Below are experts of layer 3 (counted from 0) of a mixture-of-experts language model. Rows are named router (the router's row for the expert), down (a neuron's output weights, with its number) and show model dimensions 144-191. Each number is 128 + 24 x the weight over its row's rms, rounded and kept within 0 to 255. Numbers have three digits each.
After each expert's rows: "raises" lists some tokens whose logits its average output raises strongly, later layers aside. This comes from a sample of Wikipedia text that the model never trained on.

# expert 122
router:124126159145141113142076092116124136110182112117110124124147179095146122125117171148142130101112172104161175102138143123158118100099118126125156
down0:123103118076152100162108117208120148141103068117133150107128135170103156117152143123116167113164147147106098121097153134148123140097096130092145
down1:119124152107079093054109115130131169143165130149137130108111117138126086171172134142141115164101125097129091175118141179083139103137152137153121
down2:097139124101115087156085126110107146152112151072136144096109123095116101149191104100098128122135144111139128137138145155153144144161168128105146
down3:139139149132123163055108114139167168109118133158151153149182126146094106110146118144158108155155068121081162117109112122119131116116157131143149
down4:137124133152125136075167117102076149138145074161153169148114085125140135075130121124072126132141137128133132100106126111166139133174157119090125
down5:119103091150116145093096117112107128146170091105102127133154125089176144126097132102129102125131162097129143129162137161147110121098097137122125
down6:138123096171115108149150164109164161109097148100132118153082134101156061125136146087121122109138141147126168154142089148126136146138126131131087
down7:146155090151180141118110091164104133111100138156165121144102147099147100133062126081125143161111102108109148098185159103137159105126125103125168
down8:124130096140089141114132146110131154094077202109151113129127132192116130123157147117067130121170192156121118101144131119125123135097170128126101
raises: "ice", "l", "al", "ven", "na", "an"

# expert 230
router:105143148167143123140097097111148118113174075131097108088149158093169104149120149130128125118163186112168147117148152093145122103117119120109166
down0:122108080118114138096117141139105137150139112176124126153147100118150138109134097153111106109146125178154155102121118080154123106168081166137112
down1:184127170113114133144073125118131127148105110070120126114121094129123126153119085126109083145128120078111147105128131112134152075119104169087128
down2:177129179086129121142141144131132166150142158108119156145125140123150150130127143111161118144121096116129112162113139109163157166148128093172137
down3:130172095128157158132095121134145098087167116146156118178126118164104129128098162159100126113145149154120099126154156130134125123126136101166111
down4:113142094174191112137173120108099151119149096111140120143124060114102105118140115165162099114167113111127114131137155173117122163163111136161142
down5:137120095158123147068097157132113093078128124176124108113110080125123104099127117152110127095121152135126113123133144151137109105131142125122127
down6:158126109146117108140176117144107148110153147090169126118125149137154159137150143111172182122136127095142164136108107104131162161129142114151123
down7:116102112160117103141148098151113157108131150127129116141119159107156109160124175088104153132129137140198134122130124139113108132157133125130099
down8:125138130125107146140152150163157138127132130099146140103152113131131124100137157157136125119108118132135121132091074129132108123100133111153114
raises: " some", " doing", " the"

# expert 130
router:143151143135143125120093104120132162128179099113095111122141169086174110154135130133157143074111181130162164099151128104131120136126156137135165
down0:125135147131122159090127137110082113136148102086120118142116132108135152118122121118135158106104138169142121098137088155172114100106173118103153
down1:121130097153163102159099156146163131106115116129164100180157112144114149140119138103101145166157095108137120130114145146136147132137112132128118
down2:133172107141113141133130107154099090108145162115096074087137168126119132135161158148074117162129137125141123115141122142161147136077133079102167
down3:103120127119088123171132136101154141139120127147131137091166105164121146129137130134173119123105072117154135128089142132111145136110117176099098
down4:111151168120099156137100102160135148141132131139139114126134116112116120074128134131115096102099084130154168164113103117085140089126101124145100
down5:140101144143157149150122097150114166138137149119122159098178095084083181113126132111100097049147167100111175080143132144088132096151163103096137
down6:089125132141131125158168123090174108089116136115164105119097105151170101117135090129132131152114147128130102100144113114063101145114116106086154
down7:124161121173155123159086182139108101138137109085155129144132108102172083092096150085139145141131136083104141117126120160143102106102160137112124
down8:137137106106133097084124063131128131111108142098104132144161158106128155107117097150137108088113139100163130122128145138150135121113101099123102
raises: "ina", "o", "-"

# expert 124
router:098135148112154109156115092117147152095141088109085123103153137107143122120120168152149136112149158112159161115149160084134119143132113089137148
down0:113068145133171127130114106188145094116133134117129080104128138098127102156123095103126114145128131156141144099150108186127142136137171126117103
down1:186150154115131142122162103143153116145129112144127070106154133093121105172131165130131089151110104144130139109109146119159093097153143137111152
down2:125126144150116092133122134151142130096150150120123100051183108114153174142169148119151118112154134104134075112128149139143132091058080090112081
down3:135150124142155112126173119138161119153130145110119119151132075123135120101116124173128132146097107095145138095108118169153073142111117130187107
down4:131144161106104116152113155132120168096130135106135146139067111133143103114125154138109132106118173115108123140107159144098113138186164102082181
down5:110088156148103138143089198089100146107137132133069133113145179143115124104134131146104143085164142148112138142141131143103145161143122144144112
down6:105116125118115102161128089125151155113082133124105120087069203104136128120084121129105145123129162146106117119130178169100153133137114113134105
down7:083146128153141175148081155131162134146121115134115130120137120096137169101148128124117170107145084153074157119142160151118160131131155120117125
down8:127161130130150141120118070113126109134125111138144137141117092111126111117172110130111116065143127121138154126187108119113112130122134130059143
raises: " the", " its", " a", " his", " this", " these"

# expert 78
router:100134138115148067101081108091139137078133091127103108108156128093165133131148188116147122096127157128145135120143125075141111134142118139150151
down0:152116135148106124150106130151169144115101084090107127143116132139164117102135092118153161146103154158149112118098130134111127139122126185118151
down1:108111136174132103147142155143126140146163112140141126123123122142142135103074140157172173085116120102105109184165147125172123147089088123148089
down2:137133141119113142145109163124137145157126198145156130121139139120105121092118127126131150118131118130171147131141133129145121152102150137133150
down3:112108147102118138102148085158120161129124159213105090105117155113172129156157143144136116134162156125109140127118111173110121145186132114158113
down4:112141105118108152135120110126134135147191095126129172164098109122113140125136148133116084151149128125122151119118127139123187140151115118102124
down5:179095117114132106061080126117106195136108145164172132094139093138154183139151159146115154168141151138145121105113129184128100139114098129105088
down6:128112127108150132091101125129164117105111151123124130137129127163120156113140116156106153149119133155127082131123074120126121128101132121122178
down7:152121089145120135132165128127132159130139151111152083124130124117124134123160108114126153118147148136116105146087121084112112167095117139122140
down8:130127135095109171112138097117118117101118130141114132120107120131092099121110139164137120117123153139125126153143147111147156127158113163124121
raises: "ial", " Later", " him"

# expert 191
router:117152154127146098116106085102143149090165095134097122091159159105162093131148158140161127096119164131159140100158153091132109128124128113128136
down0:090139150173125114144139114141164127148133072126084139124143088128105133151153132091184110223151088105106119149121089093119147150129086137130131
down1:122142111117165132104109160183123135143108126176120150151098132137155111114141133138112166116163139132122138113124112122135149134149154129136147
down2:138103107138126124101110135107150078112124128123139150131162121133138085105137127162130088124151097127143151127154128125124139104130143133139101
down3:144093094126156109067122129125104067120132079109168141145132117106151141110165113143116135107138097146120115135109162116149119095105195166105132
down4:139104108151100120097184117141100127141124120149116124130119125126159121190133146138093084163144133101140179110126150159216134145124120166107156
down5:118124117129175123147114092139157129087166119135121106121119095165121092157148127155108156191139168134101130136095114114145156176140138154125116
down6:115163119116169119144168133133087127135139079122141145112143137148148163132127113124107105084108116154110102114158138121161095129133145036131133
down7:129157174142153134144148160136099113146137100119121101182107160165130158141069129142085155118155156140156158095130124068174109108173141123157148
down8:121168081129139113133119116095102112105118153154175081074097115126097065110116076176149149155134138126141125143158113124144143104129144117127109
raises: "ax", "nel", "ook", "ivity", " understanding"

# expert 97
router:118153150111132091145108087107161169106149109119107110104148162108156110168130151113127141075135154111136143107140155059116118122139131144134146
down0:139095138116114118156119174116103105128107088104146066123162127140127111175154144129108150149126115130109125122109104151153154128122129097111126
down1:176139121123135110167109110135152191161099157084128124143118109142125172109152138136122093125116147098162170141157168115102097143127139113122172
down2:110112159137130132142149130123153152123130125176097162118140134123160106082129089113144163112133165081121150131166125137136154120105107124184146
down3:121121158127109156140137147114139105180140135108125113158085169172098148127111162135169090134125113200125100114093139115126131147144191139118117
down4:121148116105110155150123152131113093168128124067122169146112137138075116145211095118124160158089119128120138089131142141182138153133125141159079
down5:123126126147111125139131109182131115151112115120118117153141124150136090157142100105138159163106137129126116119109123152161124111142114148140123
down6:095079091126153119122140143129102095124115158131137092117144152131089130143070107121125132159116158138095123078126096151120159127096167118163145
down7:146140147111114156102118146144145087147124143160147105166102109092101084122125132163136132101125111147114128141149108136149138114144152127096105
down8:188196136144105151124159159085130118223118144149153102130108158167122119117125150152141097112117115150173103142089161110123108131139120121109100
raises: " to", " as", " by", " via", " abroad", " at"

# expert 234
router:133138133103156106111081106082152110111184119127113094096131132101142116136150163112147136083166149109167129085152157097117118140126138111157176
down0:181144128098115161158097175139141125116116122085073159126133110132134094129116112118162149093071130124097159119102107127143116107152159109145171
down1:110106129119120153108162079146107121146151160138106085156153122102131138171085129119126134108148156131065124124149127154147116132167113081150147
down2:108135121125109130172104086138150137090142147121128162127147104089135146118127126106157121110096127172086076141126154150146132117112114136118205
down3:146155165120118122147106060134147099142118123107120090088138184130119149092185108119139127156121167135130105113138146149153140106140178132118112
down4:139110149146131142108116110152126135088138101097122120111117117096131114123154120113136153144110126130128106098131107122111124131146157110131163
down5:139109131147149108110068126136163145114150113121170111127140140103136124126151075134170113110154113152182127124102119114129095140110143118140100
down6:126109124130129184110076142107175112090158156142137128128125130132151120138167127146090137139161154098156130111113123129164134119083103140121146
down7:108121127126135102140128117131131146139074136133101141129119148087166124144120130156091159098161155179104142123154120096118118149137121074141133
down8:128144145171160110155114098137135143152092106120085118116156129089153121104155163131108146155108091103136120168109115158116153100144131086111173
raises: "00", "TH", "mol", "com", "spec", "fra"

# expert 21
router:128150142147146136152070088108147143121182103129087127107142149082169088150139145135128140103112186136141167098148129105121107090122155125128155
down0:123180096116113125162130132134135141116147152157162113120168145171117136110133091174146147100156095176115125140143093165152146108106121128147091
down1:125116117151123112103078144128147117075139135166116151120120141123168140143139127139116134155116119147125122152114119121112157139139098132118117
down2:117115151086083117127134101163120133171135139102079155135131140118112123094109147173144144090105149118096152162183098145172119107113141107109136
down3:116095121111119158183098095194118123187124130118073124130115127121126123152148093096118115092160132121161100133152122124149116165135154112109084
down4:149120099160114121165164115112128133122132103112111141095091144099086116129141145192149110153114142152140122154123183151118162158151136119136153
down5:142110163121143111102142128108126166124158106093108143124121131124105134125135141121150126102078132112155097133126157199117112073100136123094142
down6:132154122091165130140168135141081113110153065140126134084126097140132115143129140155094157127118105126169135104162102114106093099109124149083098
down7:155136124084135118158118112121125153138138108115109112106097121126104037160153106110104125147136084099118121126105110094082130115163140154125138
down8:122133092112110128134131105088128097186056138148146159147105139119116153162117091106136130127175144101136112133123129136194146146134123100113172
raises: "che", "er", "ber", "och", "udi"

# expert 202
router:095150137103168085130099094103157152095145096140125107108147124113165105157167164109133135109138152104186141085132134087124136140124112110132162
down0:124140119090106121133088136125072112125146136116116115147150127185096048146150170113150123136124084149135140152163134161123127150153159101142122
down1:109120135112144131150169169143138103100102088142113109114137123151123138123102129105091123154143111129158127112156149139127124124149130087156132
down2:157083141148120140098090140140121152163149148107148143104149120070129126144090117168085112103140170107098128083096141151118156176104145102145128
down3:136140099154137120137100078103115146129146139134137127139095116075130135141116127102102132088129149109144086142129117164106115096137163139124138
down4:112145119169175127116136170149139097158172130169110099121105147127096105108108143130104171106161067147160116156122067091173105132141131167136119
down5:158120114132123126126089139147146112098121093108099147145121097143155145145141113122097145079100088130096123115108126120123127137110150111145127
down6:122127111145148121107115122137141135111117123065137157134082115119174137093140113117172125147129171112069176128181142132115117132089121130118118
down7:135112159131065134118173158084099137149143125145131134122111118089142131093107125117124123117113150131065131151153095099103112141145143144114147
down8:127144112119132141129125147096122117138150139118138137178171086186109141184131120181101132103129110131138097105103139106124179122143136141139146
raises: " as", " by", " into", " a", " possibly"

# expert 224
router:132130166128159104120106104089135134108156092108092124092134137098155111119135162175150134088135166123159162131169150102145110144130110102129129
down0:114135145132125096119109118171102080134145143118122103149161151148140149127133155130114107147140109132126134125123139155155142108106113153141136
down1:136124135101128101090127136138154124108126109114141142094146149092132119103109142120149124104088139124097102164127161140136161086075127125180110
down2:116167142139183104105129131107111092108114139113124128158100107114128124124136117164113132137154145085102176117115149115115138102102144160152152
down3:136157157099133101119092125094157193158179129088137186109142089131106110110112123099126077112059118139126123158148160175122109151109117124089142
down4:124083127164085125150147157081109161178102131128127125107128163149103093132112147165169109095133134136130120129178147129097149109146100134066103
down5:131147114114141171092136149159104108098137147147166171152161131153090167153102122122146127149113088115172151172141125094151115143110182089136124
down6:130096124122137149113139150148178142120108137095078135116148132105142176105108148116082080096126134131150102107070076138131114099125163147105158
down7:119120101090109119107147147151093124138119096139100147148080128127091099113147107148112118146132137132125120178128122129101122121163104101152127
down8:123090125157135096139130142145158149147138156091078148124142118120140156146173132137085161116138125127117122122078094139105086095157151119114123
raises: " the", " our", " their", " any", " previous"

# expert 106
router:102146128149133094162104105104132148127137103144081074105150132120151107141116150148138133099147151129156185113138162089154138152100104120134126
down0:114122138096145131139164079161120147137103114143097106102120107122129138167128138084099109125125122143129121086145126099139120113119108133134155
down1:152122147115136161135133074085141113090090117157148126107108124150072104176087112158146095145101127146145140168165123082125129106106110109143119
down2:145111131089158125165185056117134130094144091098126099104121105131136157124084096151105105113119167121147107132191141131149171134122134117095124
down3:107125147120137135139127163148117098159124124156134115109093101119138127123118135191132138080130150114116116126160123135127109162096109109147184
down4:141117120131147161096099143134103117155137122096138135115166107120128139147149168133109158069145125077090115143122130099149117113147159163124125
down5:122139121133144069120117138140090075138147149123170118147155116154145154104127171120146087160109082135140127161145095080149139111082119111129117
down6:129138150106091119137134158155142125098122101192129131151130128121111134093078125113147156136112136120123157152085184123133121140127101154105155
down7:095153129140119148109130077118123160131155138114128168139167163168144154101115126144108142130130139138133127146141153121145140123075160141103137
down8:115107144150099139159161134153139129134143132117091087143119146108054093116080145135194129157111104107123112123120157090077148152113108146119108
raises: " the", " (", " a", " –", ";", " an"